Weights of a small mixture-of-experts language model, trained from scratch on English Wikipedia.
Size: 13 layers, width 384, vocabulary 12576, 37.5M parameters.
Training: a variant of Muon for the experts, 334M tokens, 4902 steps.
Below are experts of layer 5 (counted from 0) of a mixture-of-experts language model. Rows are named router (the router's row for the expert), up (a neuron's input weights, with its number) and show model dimensions 96-191. Each number is 50 + 15 x the weight over its row's rms, rounded and kept within 0 to 99.
Before each expert's rows: "comes after" lists some tokens at least twice as common just before its tokens as in all text; "mostly gets" lists some tokens that are sent to it at least half of the time. This comes from a sample of Wikipedia text that the model never trained on. Tokens count by the router's weight.

# expert 4
comes after: "of ", ". ", "\n", "'", "in ", " "
mostly gets: "the ", "The ", "that ", "-", "–", "which "
router:43 15 49 47 44 67 65 39 27 42 46 15 44 58 58 63 30 63 37 52 34 62 50 42 38 44 37 63 26 51 28 34 79 59 33 49 47 59 44 49 15 43 52 70 74 31 28 14 17 42 18 53 58 48 47 42 63 46 41 58 59 62 47 49 22 69 65 64 48 52 50 42 45 37 48 59 39 49 40 44 34 55 40 37 47 38 27 54 60 38 66 44 59 54 38 48
up13:16 30 50 57 57 42 54 50 68 53 77 53 33 50 24 64 50 56 38 55 40 56 61 44 39 54 51 65 02 58 40 30 53 58 58 34 45 56 52 39 41 32 60 33 64 77 52 50 69 42 80 65 59 72 44 40 12 85 41 61 76 43 47 56 40 50 47 62 38 39 62 57 50 48 60 69 32 84 60 49 64 60 43 41 38 68 63 41 43 37 54 49 52 22 56 28
up14:40 40 60 45 71 43 52 70 28 47 43 27 49 40 81 75 44 39 70 54 60 75 29 50 58 57 30 55 48 45 28 86 60 36 53 61 39 43 38 32 35 72 75 36 58 58 65 66 53 61 33 31 63 39 78 39 40 43 61 66 42 57 65 71 80 48 45 44 40 49 69 52 43 22 58 50 24 20 77 37 58 13 68 49 38 54 33 48 40 39 44 41 48 32 48 56
up15:56 52 41 47 59 35 36 50 41 41 24 46 57 63 27 43 55 31 57 46 30 53 62 72 38 31 47 58 49 58 50 49 54 41 24 51 40 70 57 38 29 77 49 48 47 62 35 27 75 42 33 55 64 41 51 69 23 39 42 46 34 43 51 38 53 26 33 51 62 25 68 61 65 64 62 54 37 26 49 55 52 48 48 20 62 65 52 59 59 49 75 51 51 45 60 33
up16:26 54 69 48 60 55 45 30 54 39 34 61 58 62 58 37 60 42 52 52 49 51 70 36 43 68 55 54 56 67 54 52 69 38 58 37 44 31 46 40 58 61 31 41 68 31 47 47 67 70 39 44 58 33 43 54 38 36 57 33 53 50 57 26 58 66 46 29 56 58 64 45 40 54 41 52 21 29 69 54 13 50 60 37 37 57 34 62 68 33 49 51 74 18 37 28
up17:29 56 55 38 43 50 58 69 37 44 29 53 71 54 50 46 44 74 42 72 35 53 39 69 75 27 50 41 43 62 59 41 34 47 51 37 26 69 42 29 38 54 52 61 45 56 28 20 56 51 41 68 44 64 38 40 85 16 43 35 52 81 46 32 53 34 78 60 57 58 63 45 44 69 61 73 37 66 36 73 55 40 51 67 06 19 47 33 79 75 62 59 63 51 42 69
up18:27 47 37 38 44 69 58 31 32 48 52 41 59 41 52 41 59 57 37 34 31 51 64 29 66 37 82 42 33 30 49 37 87 40 49 33 49 45 41 60 32 56 44 45 63 45 46 41 66 69 37 63 43 38 56 74 52 74 30 58 39 27 57 54 85 57 48 49 50 13 50 46 69 50 36 40 51 62 40 45 69 57 32 43 69 69 48 44 81 63 60 71 57 68 51 59
up19:74 36 42 39 29 54 57 51 43 40 44 64 60 52 54 49 34 38 56 35 30 74 39 55 52 44 30 23 42 32 66 90 47 36 51 62 37 48 63 34 60 51 28 47 44 61 39 62 48 57 48 56 44 63 27 26 43 35 51 82 69 79 45 69 19 53 43 25 59 70 57 40 44 41 78 65 13 49 42 47 64 59 33 44 55 45 52 50 59 62 61 51 53 20 61 37
up20:34 53 67 40 32 62 78 34 41 43 52 50 50 47 18 61 42 58 55 40 44 26 30 73 46 45 70 40 62 47 17 50 51 67 23 52 81 52 36 40 41 52 40 41 51 82 28 64 55 80 55 29 50 51 38 74 67 36 47 45 41 31 27 51 37 34 69 23 40 59 34 66 49 52 35 22 49 41 49 40 42 60 76 58 86 52 52 37 39 45 94 02 11 64 45 47
up21:38 91 78 75 43 49 31 58 82 49 64 53 68 60 49 38 58 39 68 41 37 27 53 27 66 35 45 26 54 64 64 48 58 50 63 51 50 61 71 67 66 49 36 61 54 40 40 35 68 62 34 55 32 31 60 65 16 40 44 39 50 54 52 43 60 27 22 35 43 59 53 69 33 23 39 24 67 64 41 52 50 37 44 52 49 42 35 75 50 80 58 48 68 44 27 68
up22:53 53 29 57 44 47 19 54 58 57 61 48 54 46 61 46 40 55 58 48 44 68 52 57 72 41 62 43 51 48 55 51 38 63 60 61 30 62 44 43 35 61 32 73 45 46 79 25 46 44 56 46 49 66 38 27 34 39 69 48 46 69 49 33 64 58 55 26 48 47 50 30 67 58 25 63 37 35 23 51 74 63 51 15 53 42 53 77 33 51 65 59 23 55 41 62
up23:24 34 57 46 27 36 65 62 24 62 62 61 36 66 38 67 29 56 78 29 39 46 26 52 48 67 31 45 62 35 50 51 68 36 44 66 71 57 47 40 50 30 40 45 67 51 60 61 54 57 54 59 62 49 58 67 60 49 49 68 76 27 54 43 37 36 67 45 35 47 26 41 64 31 44 35 60 43 76 69 74 56 34 39 57 27 69 50 45 65 59 53 55 90 37 36
up24:91 52 61 36 62 29 64 55 51 26 58 66 49 67 82 61 56 45 55 59 70 53 49 43 84 45 33 44 52 21 65 68 49 65 52 54 32 60 53 46 40 66 53 35 79 46 24 32 72 40 57 53 35 76 43 14 55 39 54 56 37 58 52 52 57 34 24 50 36 85 56 55 49 49 51 38 49 52 32 32 73 57 65 47 44 26 46 62 55 71 74 64 76 68 44 42
up25:34 35 46 45 64 38 54 53 56 61 55 39 32 68 38 61 52 53 45 38 61 34 45 51 66 44 58 38 52 59 58 44 50 34 71 58 58 37 43 26 65 32 40 49 55 43 66 45 56 54 58 53 34 59 27 56 67 45 56 40 97 39 78 56 33 70 57 46 63 37 48 44 38 51 42 25 81 48 70 50 19 43 31 38 73 14 25 41 39 69 33 13 43 39 30 57
up26:36 50 52 69 85 76 54 30 54 74 53 70 48 60 56 56 55 38 86 39 43 27 50 14 68 37 25 47 58 57 63 63 54 51 70 54 59 57 73 63 59 40 62 55 33 48 54 22 55 55 42 44 46 64 44 48 83 37 49 63 93 30 32 51 21 44 56 52 75 44 40 62 59 69 48 62 40 40 36 37 58 50 46 54 51 43 49 72 54 71 40 55 60 38 46 59
up27:45 43 54 46 51 85 84 59 44 72 48 54 72 50 64 54 44 71 53 32 36 43 78 41 08 51 71 63 68 73 62 35 19 49 46 51 15 47 65 33 43 77 61 61 63 45 59 33 47 62 27 48 53 24 58 41 47 60 30 41 35 30 74 48 62 54 52 34 36 75 62 41 46 58 43 67 32 65 32 30 50 70 55 69 43 47 45 21 70 36 35 70 70 50 56 34
up28:41 36 52 53 37 47 31 48 24 52 45 70 58 53 78 85 46 53 51 50 46 47 57 27 51 47 42 65 55 52 44 56 44 51 63 58 50 49 68 70 66 59 73 31 52 48 41 64 38 29 33 57 53 62 38 09 52 33 31 41 55 72 48 47 67 59 66 25 57 83 33 54 53 49 40 65 36 17 58 63 63 65 65 22 51 37 66 49 45 46 67 54 49 60 47 59
up29:44 02 61 29 47 46 41 47 32 42 73 52 57 66 16 63 43 61 37 60 14 82 86 48 16 35 47 40 52 36 46 48 66 70 53 69 31 62 24 52 47 51 69 40 53 62 75 38 72 23 45 49 58 27 61 29 56 46 72 48 50 62 45 84 35 37 52 36 66 56 36 32 60 82 64 42 49 43 37 44 56 78 59 35 53 49 77 38 49 32 58 23 35 45 36 44
up30:37 63 17 42 69 63 48 99 63 82 44 64 57 38 46 72 38 43 77 37 19 44 35 34 65 66 50 68 31 78 56 67 66 45 76 44 50 54 58 50 18 45 68 41 75 60 32 50 45 81 54 80 70 19 19 35 71 27 21 30 75 50 32 43 40 47 46 54 53 47 58 43 50 67 78 40 45 65 41 45 60 96 52 52 40 25 29 29 28 59 21 82 42 59 41 42
up31:27 67 48 41 29 81 50 25 69 42 26 22 64 62 31 59 30 58 59 39 16 56 49 50 41 49 74 13 50 39 43 30 41 51 74 29 32 51 52 43 46 46 46 68 78 42 35 40 70 55 55 67 60 82 41 34 32 62 43 36 28 41 43 37 26 77 59 62 37 49 61 56 50 44 62 46 29 55 47 40 47 70 26 39 42 38 63 53 23 65 53 32 60 10 31 67
up32:65 33 53 39 51 21 88 51 54 50 59 78 46 31 60 19 46 48 77 63 40 68 49 78 84 28 64 39 55 48 16 52 38 52 43 48 60 62 38 29 33 65 52 40 42 44 47 54 44 32 21 44 62 64 70 75 49 39 51 73 76 66 35 38 48 55 35 43 29 38 76 43 46 62 22 74 39 21 61 67 24 40 39 42 55 42 35 78 52 41 76 67 49 34 42 47
up33:51 52 56 68 27 65 67 37 26 40 59 15 50 53 49 25 51 57 64 78 45 62 30 39 52 28 33 58 58 38 46 37 59 71 61 54 29 46 33 58 40 47 61 43 78 37 58 42 21 57 51 29 43 60 72 46 40 56 48 39 77 46 40 43 50 31 53 65 46 39 56 46 35 55 75 36 64 31 25 58 65 51 93 23 35 57 52 67 33 63 50 44 21 48 47 41
up34:57 31 45 47 52 42 65 71 66 73 72 39 34 61 21 40 67 14 37 47 53 38 33 68 64 55 59 46 57 53 64 33 50 74 46 50 52 51 13 25 35 58 73 37 48 55 22 51 25 43 41 39 50 43 27 42 45 37 46 29 58 43 62 42 75 51 53 49 66 45 33 37 38 80 36 78 63 67 68 39 72 61 10 53 49 57 75 38 49 21 80 55 39 60 28 59
up35:63 45 72 63 66 51 40 67 70 82 48 69 57 54 54 62 58 38 48 59 76 53 62 23 64 32 61 35 65 66 53 81 74 40 57 35 51 55 73 51 29 61 42 72 57 32 79 43 47 49 39 35 75 58 54 53 41 38 60 64 22 64 49 40 48 30 18 47 46 50 31 36 36 39 24 29 63 49 63 60 48 56 23 47 52 33 38 69 44 41 67 51 66 37 47 29
up36:51 72 62 50 21 79 22 68 28 31 64 41 26 36 54 42 50 42 61 73 49 45 26 40 65 47 60 52 53 44 34 26 48 43 30 57 58 44 46 41 48 56 57 35 48 40 51 56 27 45 73 53 67 28 60 25 46 22 70 31 37 79 39 61 47 64 68 82 53 43 39 49 52 47 70 41 37 39 63 64 58 43 48 64 41 49 18 41 64 77 56 58 68 72 48 49
up37:43 21 73 16 47 77 62 48 33 64 42 27 55 46 42 67 42 46 53 57 18 40 69 54 35 38 43 42 26 60 34 39 57 34 60 69 46 63 37 58 56 78 49 60 54 57 46 37 43 50 50 42 69 42 38 41 83 40 61 62 46 84 57 43 13 37 82 32 57 54 51 63 62 56 35 25 71 50 04 59 66 46 31 41 19 45 54 53 79 32 32 61 50 44 50 41
up38:60 61 57 08 50 50 35 40 42 41 68 59 34 52 38 45 65 63 42 44 45 54 56 50 68 39 56 56 71 74 51 46 78 56 69 37 79 42 73 30 14 43 41 35 77 64 46 26 62 28 62 79 56 42 47 49 11 59 47 38 27 47 49 60 56 57 65 57 39 50 66 36 68 57 44 30 31 45 64 48 67 58 35 38 53 63 55 44 47 47 56 16 71 56 30 62
up39:26 42 69 30 53 69 65 53 52 34 48 84 23 37 43 47 52 54 59 72 31 49 38 66 32 38 41 40 49 72 22 19 24 45 32 44 35 63 65 45 69 65 60 50 43 32 69 43 47 53 32 49 54 34 50 49 65 51 45 55 67 42 33 07 58 55 59 45 60 67 50 67 42 63 51 41 45 39 64 86 36 86 62 60 56 62 29 35 82 38 74 75 59 60 55 73
up40:67 45 42 16 64 59 91 45 71 51 73 63 53 40 51 69 34 41 34 29 72 58 73 45 25 64 54 51 36 40 41 43 56 72 79 29 36 21 46 37 39 32 33 49 30 41 52 57 70 57 31 87 96 38 73 62 50 47 38 21 47 39 62 50 50 17 45 76 73 47 43 33 63 49 44 67 70 60 41 61 71 53 60 47 40 28 52 75 27 24 75 63 52 52 38 47
up41:61 68 69 13 76 62 31 52 33 40 50 67 52 63 71 58 60 62 78 41 50 41 51 48 69 35 49 40 40 75 06 65 35 52 53 39 53 40 32 53 56 69 75 56 55 36 32 52 60 70 58 47 42 55 65 24 21 44 45 52 58 60 53 46 44 52 37 26 40 95 44 54 58 46 43 31 56 44 50 53 60 50 51 29 49 60 41 40 22 61 39 44 32 66 54 67
up42:75 45 46 57 67 38 68 61 42 65 29 51 77 56 47 60 67 52 39 51 57 70 75 52 20 39 50 33 62 41 63 33 49 53 37 75 48 61 58 44 78 01 51 39 47 56 32 48 54 52 42 62 26 69 68 67 36 53 65 60 59 45 29 32 52 65 44 61 36 33 31 59 82 58 62 64 56 60 28 45 49 39 47 33 60 47 29 44 37 83 37 40 67 05 43 33
up43:33 70 53 61 38 66 44 81 32 60 25 54 34 54 22 44 55 61 57 55 41 48 42 68 42 65 32 32 61 42 41 69 35 50 43 41 51 29 58 39 40 38 75 21 45 52 33 77 52 28 58 54 62 58 71 28 47 58 61 51 58 66 39 75 24 56 45 27 46 63 45 57 40 65 39 68 22 47 73 35 56 56 85 42 54 54 74 43 48 27 62 65 55 65 62 76
up44:46 72 38 62 91 36 49 70 80 44 29 52 66 61 70 62 65 23 52 50 42 45 70 41 58 50 28 47 46 49 32 34 64 36 51 53 64 40 63 59 59 47 59 46 72 37 46 54 37 68 57 16 23 53 60 51 52 24 51 27 46 18 58 36 63 61 24 60 58 32 65 49 31 62 53 59 25 33 32 51 63 50 64 70 45 47 42 57 13 42 81 43 48 67 36 32
up45:57 43 48 37 40 27 43 36 43 60 69 25 48 38 75 61 57 45 52 46 51 59 37 46 24 59 39 56 45 49 54 52 50 52 34 58 62 35 62 45 58 47 28 45 37 42 77 67 61 48 82 53 57 53 48 64 67 59 32 45 48 71 27 40 52 21 74 53 51 64 46 58 23 58 48 53 36 48 46 61 34 39 61 54 42 41 57 59 53 41 60 42 46 49 39 58
up46:28 62 37 76 58 43 65 80 55 45 60 53 46 50 55 50 32 57 45 37 76 65 30 32 74 39 68 39 32 70 30 60 35 64 42 48 48 55 21 28 42 55 83 35 60 48 71 61 49 33 50 39 28 58 20 53 68 48 48 39 38 41 46 49 51 58 65 61 48 56 73 68 56 09 52 60 52 61 43 71 59 54 22 42 33 60 54 53 37 47 35 47 63 42 23 41
up47:37 52 42 60 44 64 59 34 42 48 39 49 25 48 62 60 40 39 37 52 37 53 43 62 39 89 50 56 59 99 51 48 34 74 48 45 60 43 71 62 67 47 53 35 75 61 33 35 39 89 15 59 25 33 41 39 62 31 58 45 72 13 42 30 64 62 45 45 66 63 63 49 46 34 59 42 34 53 58 54 57 39 44 43 15 30 29 55 70 48 43 30 47 41 41 90
up48:39 45 57 31 46 58 65 48 84 39 57 63 79 77 37 52 57 55 74 63 67 48 47 69 32 61 72 59 61 49 69 72 53 28 58 51 38 63 71 36 62 44 45 35 60 65 37 63 33 40 54 56 42 30 55 41 44 45 46 57 52 42 38 20 45 25 44 42 65 28 53 58 90 59 48 41 48 71 47 52 30 44 68 57 50 44 79 69 59 69 64 43 48 71 45 50
up49:29 32 72 58 51 61 47 50 54 53 54 65 54 23 36 35 63 44 35 60 13 39 57 43 43 61 74 58 64 75 50 38 57 43 55 23 48 44 33 38 43 58 60 32 73 57 41 49 37 57 39 59 38 46 48 26 57 67 34 38 63 57 31 37 47 36 43 65 62 54 57 46 44 43 57 58 62 33 57 33 55 78 53 29 38 56 59 47 43 36 81 54 58 48 45 30
up50:49 34 40 65 56 61 37 40 45 74 49 66 71 31 62 29 69 53 42 33 40 51 39 75 57 50 63 27 33 18 54 39 49 74 47 33 47 51 89 50 22 47 21 33 30 49 25 32 68 62 38 51 41 66 80 58 35 56 40 29 58 50 42 61 56 47 58 56 43 21 83 24 52 63 42 72 66 46 66 32 73 53 41 34 54 40 17 91 57 64 62 42 38 41 63 42
up51:48 74 56 51 36 69 64 47 54 69 51 56 44 75 38 74 35 27 87 37 59 39 20 13 51 24 44 48 36 40 43 36 64 74 55 46 17 68 27 23 39 36 77 60 68 42 69 77 15 69 70 73 35 48 89 41 46 56 49 46 67 44 29 58 60 80 38 48 62 56 33 48 46 46 49 51 51 58 63 63 58 62 68 36 42 60 34 53 38 43 63 61 51 46 23 55
up52:51 31 28 50 56 25 36 73 43 65 51 39 47 52 31 55 52 20 66 62 53 74 61 43 33 42 44 53 55 66 59 36 41 76 85 55 52 65 53 40 57 56 63 73 23 55 48 53 51 51 70 71 34 53 27 31 34 40 28 40 58 22 47 58 23 56 43 78 57 73 68 53 61 56 40 37 69 76 24 51 51 54 39 38 60 66 48 71 50 42 36 35 36 71 59 27
up53:35 63 49 51 68 51 47 30 41 38 70 50 51 67 42 66 50 42 49 67 33 41 51 62 45 35 74 45 62 50 35 45 45 63 43 83 42 49 48 31 48 58 29 30 39 29 54 63 14 57 50 49 57 34 72 52 54 27 61 40 60 56 23 68 44 52 59 67 33 50 67 34 19 59 65 54 45 42 65 61 46 50 35 70 65 62 57 29 50 43 37 62 44 43 53 73
up54:23 57 28 43 42 60 33 41 67 59 51 35 49 52 17 31 43 55 61 27 50 42 72 70 35 47 31 50 67 45 50 41 22 52 56 54 64 36 54 44 48 55 27 40 54 45 60 29 46 50 42 48 56 68 37 11 61 68 67 51 41 50 54 74 24 29 41 40 37 54 79 51 57 69 70 67 92 55 70 56 43 56 52 78 45 50 61 32 62 63 66 47 43 39 36 38
up55:51 30 48 79 85 42 60 42 48 51 79 71 35 39 42 43 36 55 61 48 61 41 63 33 47 49 46 55 33 61 63 61 37 42 49 29 36 41 43 49 46 51 21 44 41 48 58 43 77 62 50 72 63 64 44 67 30 19 35 73 51 60 53 56 55 52 43 49 45 41 39 69 69 49 53 65 62 57 47 72 53 28 50 55 59 60 34 80 37 43 44 48 31 44 59 48
up56:69 62 22 38 52 46 35 32 47 77 18 50 54 60 70 47 47 52 55 33 75 68 41 76 43 64 47 18 51 13 14 62 43 51 48 57 48 29 39 61 49 27 41 41 64 64 60 56 43 26 44 46 21 54 46 44 42 45 36 41 80 36 52 49 37 90 64 48 58 21 61 56 67 38 38 45 54 41 35 48 45 36 26 48 56 35 66 59 42 56 37 46 30 73 55 69
up57:61 49 35 44 33 55 53 55 53 32 46 47 54 64 44 50 62 50 59 80 37 39 46 60 62 31 52 83 39 42 24 46 56 54 65 53 33 45 34 35 58 33 45 48 53 47 30 62 55 50 54 52 46 29 64 57 75 43 46 58 58 67 26 45 50 39 62 52 51 69 55 38 62 51 61 62 37 37 07 74 35 41 25 84 63 51 43 24 06 52 61 43 35 97 57 58
up58:45 44 54 48 31 62 57 48 49 65 34 48 65 21 57 68 47 40 57 48 46 56 82 12 50 75 84 51 56 42 34 66 78 59 53 70 54 62 63 63 37 37 51 22 64 21 62 51 57 48 57 65 40 28 33 33 66 41 64 49 55 38 51 24 45 43 44 51 45 54 38 31 40 40 49 51 44 53 62 46 58 56 75 58 57 55 59 56 43 46 72 73 64 16 32 61
up59:51 49 43 55 52 38 67 49 69 30 76 39 55 39 28 36 46 68 36 60 45 74 68 78 54 44 77 42 33 41 59 72 50 62 42 30 27 42 55 56 36 62 39 59 42 57 31 61 43 67 54 52 46 55 50 49 46 59 67 60 30 62 71 60 41 65 50 52 65 58 45 53 57 52 68 59 40 48 40 64 54 34 60 27 51 50 68 10 23 49 70 58 45 50 45 68
up60:43 52 72 27 41 48 49 56 13 50 95 32 70 41 19 62 58 35 42 51 40 42 40 53 76 46 43 20 56 48 28 53 44 46 56 50 42 57 36 47 57 13 51 52 49 44 35 64 67 46 46 40 48 65 57 61 48 61 41 41 21 68 62 50 51 54 58 42 67 53 38 39 42 67 56 50 70 49 50 10 27 55 52 68 69 24 76 33 26 78 58 50 58 57 55 45
up61:69 66 41 42 79 24 36 48 70 39 59 35 84 53 38 41 55 64 29 78 32 44 81 42 58 48 32 45 43 30 33 36 62 29 41 57 63 45 41 40 62 29 38 53 19 49 51 61 44 84 46 63 49 54 50 46 76 62 36 51 45 46 66 58 57 22 41 59 53 46 52 61 32 41 40 77 51 37 39 78 50 64 41 45 63 56 51 57 36 69 37 40 55 36 44 54
up62:32 09 63 49 46 60 46 65 40 38 66 63 47 60 56 48 48 66 54 31 32 22 69 45 37 45 74 60 57 44 47 48 69 62 39 42 56 60 33 47 73 31 45 52 32 47 47 02 29 57 64 47 57 42 34 77 49 40 53 62 58 21 86 53 53 66 50 58 26 41 43 71 36 29 42 75 87 63 45 36 49 49 53 29 27 50 70 57 62 31 38 58 25 57 50 49
up63:24 45 55 37 38 55 53 53 53 65 39 47 48 49 45 38 23 36 50 33 68 41 15 56 30 55 80 58 64 64 49 86 45 40 32 40 58 26 38 79 57 31 82 49 60 74 24 72 22 18 83 65 36 43 42 38 71 19 69 36 45 49 12 28 34 43 51 34 66 26 47 47 26 39 53 65 39 43 79 80 65 50 46 33 28 38 43 60 44 46 43 46 80 79 67 53
up64:48 61 34 26 50 73 54 59 34 55 66 19 50 41 64 32 32 15 30 10 57 56 75 48 51 56 84 65 71 45 32 50 61 45 47 25 29 34 75 52 43 42 36 75 48 53 37 26 44 55 33 49 48 54 30 84 40 62 31 36 69 32 32 78 29 28 49 56 40 34 61 60 62 52 39 69 42 77 43 72 57 69 45 65 41 49 73 55 57 30 46 29 45 48 39 36
up65:32 82 31 65 47 35 73 35 28 25 31 80 56 50 40 54 20 49 44 46 48 46 55 55 48 70 45 51 44 67 49 43 43 25 56 35 14 64 66 80 24 39 34 40 41 39 51 37 44 28 73 26 51 34 44 45 46 58 72 58 45 30 63 60 27 39 42 50 89 62 41 52 36 48 48 56 58 52 94 33 16 68 66 15 48 43 32 52 46 54 66 52 58 61 56 52
up66:68 44 54 44 26 43 20 37 45 38 47 41 63 60 57 56 57 41 43 43 36 44 57 48 47 53 60 36 65 45 62 59 39 34 65 49 37 34 81 76 61 61 41 30 45 43 79 57 42 47 66 48 42 55 29 64 74 31 34 52 66 50 74 19 47 33 42 44 91 52 53 41 67 35 30 67 54 39 42 54 55 29 57 47 59 46 93 78 38 45 45 65 78 40 26 40
up67:36 42 58 31 53 52 14 55 45 35 81 69 61 40 34 54 72 47 40 56 63 39 75 64 40 10 33 24 81 54 17 59 53 59 52 68 45 49 66 50 47 50 56 38 60 73 46 62 42 59 61 45 51 81 34 44 66 53 29 63 75 43 47 44 45 57 33 29 50 15 65 15 37 47 61 53 49 61 28 41 58 48 61 48 42 60 61 56 25 58 68 50 55 62 38 47
up68:71 33 47 46 52 65 40 42 42 55 45 36 52 43 52 36 16 61 45 32 46 41 38 37 46 30 65 57 35 40 78 63 61 30 63 32 24 60 56 60 30 57 73 06 38 62 56 36 41 67 52 46 46 38 54 41 57 32 52 71 42 53 52 73 70 29 22 56 15 77 41 33 44 21 56 52 53 58 65 57 66 46 46 82 56 57 21 38 49 62 76 47 62 63 30 63
up69:50 33 43 01 35 55 56 64 55 29 35 47 72 66 28 63 53 49 81 35 37 33 63 64 83 20 61 38 48 51 32 65 32 49 48 53 45 70 31 60 35 47 74 54 38 57 66 54 69 45 44 91 12 33 52 44 50 60 42 64 78 59 36 45 45 66 12 43 20 53 39 29 45 58 45 36 60 69 39 35 47 45 31 53 56 51 56 57 47 56 63 47 37 53 57 63
up70:35 66 55 44 54 71 46 29 42 28 50 23 65 52 51 53 54 43 53 50 41 29 50 65 47 50 68 52 08 49 36 17 36 44 51 80 54 61 50 71 42 33 49 46 55 41 26 70 47 61 35 46 46 44 57 38 71 35 54 57 36 35 71 65 68 42 49 33 34 87 54 71 39 73 55 91 52 59 37 25 49 45 41 32 64 77 34 65 57 35 17 58 61 50 53 48
up71:85 39 53 49 52 26 64 74 67 51 51 47 70 35 25 40 58 69 57 41 63 41 61 47 66 35 54 35 45 62 46 55 53 50 51 32 37 64 72 32 38 54 62 50 45 51 40 46 59 30 31 42 50 34 42 53 36 51 27 60 24 38 54 53 56 40 73 64 29 34 49 47 56 53 42 63 41 63 62 41 48 67 74 48 82 53 48 79 26 56 29 67 34 72 19 54
up72:54 28 90 57 63 37 54 23 61 59 38 64 70 36 58 38 67 46 42 59 23 46 50 70 40 46 58 55 16 49 51 47 55 47 46 47 62 58 61 58 48 44 59 76 58 82 53 44 69 58 53 89 40 42 42 49 43 62 44 55 64 48 62 49 43 85 32 55 31 51 32 53 63 50 36 62 34 52 42 39 29 84 57 29 58 46 60 65 59 46 63 10 66 56 52 54
up73:36 44 27 60 59 26 83 57 53 56 63 44 39 26 54 63 55 34 39 56 44 57 54 43 35 62 52 53 72 53 24 51 35 47 85 59 42 66 24 48 58 41 49 31 23 53 64 41 46 22 62 28 40 42 44 74 61 44 42 70 67 47 10 26 48 68 60 48 69 45 61 52 45 21 30 70 51 26 49 44 22 52 42 57 63 36 63 65 52 50 43 66 59 37 51 56
up74:72 50 71 48 46 99 73 71 49 54 51 45 54 62 60 50 39 58 65 59 64 32 26 30 45 13 54 49 67 69 49 30 80 47 73 61 57 67 47 22 25 58 19 44 71 40 58 44 24 59 58 14 47 33 39 47 40 45 60 69 65 48 35 74 35 51 49 43 69 75 45 55 55 55 37 35 63 54 54 54 39 71 26 33 28 58 33 28 67 25 50 36 65 51 06 63
up75:54 63 27 21 53 45 42 24 41 74 52 26 48 42 45 44 49 60 65 52 07 52 27 66 38 31 42 47 47 66 28 52 43 28 46 39 65 81 60 48 45 58 54 47 48 37 27 40 40 29 35 78 53 53 49 52 48 71 49 59 40 49 29 46 41 37 16 63 52 47 43 55 78 56 50 45 75 62 45 66 57 42 62 49 69 46 58 55 77 42 55 44 16 66 39 19
up76:54 38 77 50 26 58 45 65 26 35 52 28 37 72 49 46 73 55 54 46 85 50 66 58 29 45 46 72 50 64 22 56 58 52 35 34 73 70 74 74 58 45 51 51 60 45 45 51 46 54 61 68 81 68 44 57 65 35 50 52 30 37 37 51 19 57 65 49 20 43 61 38 46 67 24 49 05 41 57 24 60 50 60 42 65 63 55 54 72 37 69 75 52 47 76 43
up77:30 34 47 50 88 31 67 51 56 49 58 66 53 31 34 43 54 53 61 44 66 57 61 49 48 47 40 51 54 82 46 70 53 47 53 37 40 45 46 51 47 47 71 45 34 55 44 59 21 56 47 50 55 41 60 48 32 68 50 53 42 60 27 46 37 40 40 65 61 47 68 37 57 53 55 56 37 57 51 66 24 62 48 14 58 61 61 68 87 55 55 48 84 24 53 34
up78:34 68 67 48 62 60 85 44 66 64 78 68 40 34 46 70 48 33 38 59 06 34 74 54 43 43 58 61 38 39 51 46 53 65 57 60 62 50 27 54 62 89 42 44 45 41 56 56 45 59 31 30 71 62 25 49 47 61 76 69 66 18 68 45 35 61 41 46 59 34 73 71 52 45 39 49 58 33 29 50 75 73 29 72 58 53 41 62 54 51 80 36 37 50 38 30
up79:46 44 51 35 28 35 58 40 32 69 23 52 41 66 73 35 41 40 68 26 49 61 15 39 63 65 65 57 64 48 66 49 45 64 55 48 27 37 27 49 63 57 73 46 56 61 43 71 42 74 49 74 73 41 58 84 52 64 34 50 33 75 56 38 28 49 50 28 58 44 48 32 53 67 61 52 56 39 58 39 60 52 57 50 54 53 26 51 35 54 58 57 57 52 95 38
up80:22 41 33 55 50 57 58 42 47 59 51 54 52 29 38 59 38 47 52 43 66 89 49 55 39 35 73 53 30 63 59 54 42 74 35 63 44 35 33 65 37 76 59 67 54 54 69 66 51 70 35 23 48 60 54 65 70 35 62 43 41 82 63 59 33 71 74 40 52 67 49 31 54 84 22 53 30 46 48 54 64 52 40 51 38 56 44 34 22 42 42 40 90 59 33 37
up81:45 46 63 40 63 34 54 43 63 18 73 64 46 31 50 38 33 34 43 67 64 41 52 65 50 54 22 49 60 82 63 42 47 46 58 37 34 49 55 42 43 57 44 27 45 62 31 57 60 63 33 51 43 69 35 53 68 65 23 78 44 45 43 22 55 56 55 55 43 20 57 55 71 41 24 36 73 40 12 52 65 44 53 68 52 48 21 60 33 37 36 55 44 59 21 42
up82:32 37 54 46 51 59 36 50 65 58 43 63 43 36 77 79 64 62 53 12 50 43 59 63 60 72 69 36 44 23 37 31 33 37 59 62 50 41 56 55 36 41 33 41 41 59 54 35 39 57 39 34 75 42 40 52 71 69 61 51 68 57 00 56 40 70 74 29 80 43 67 57 47 37 50 45 55 56 54 45 54 85 44 50 65 55 35 45 19 14 22 43 34 42 35 48
up83:31 43 52 55 48 54 38 66 26 42 33 28 54 47 61 30 54 47 72 37 59 47 76 71 60 90 20 32 41 48 49 41 31 63 42 60 60 49 50 59 69 51 51 66 45 38 55 36 53 54 21 62 58 35 49 58 40 60 38 42 70 17 65 44 30 54 71 75 62 46 47 57 70 54 34 50 60 34 83 48 37 59 46 47 44 60 38 54 59 68 84 48 63 40 57 31
up84:59 53 53 62 33 38 34 28 60 62 20 40 46 39 36 29 61 42 36 62 57 60 32 41 44 31 60 45 73 61 34 66 52 64 53 35 38 65 54 32 53 66 29 36 46 66 47 40 56 61 24 68 56 68 63 26 47 32 67 47 54 69 51 34 30 58 64 41 74 60 56 54 67 34 74 76 55 34 73 48 58 50 30 56 36 46 39 70 34 62 45 40 61 34 57 27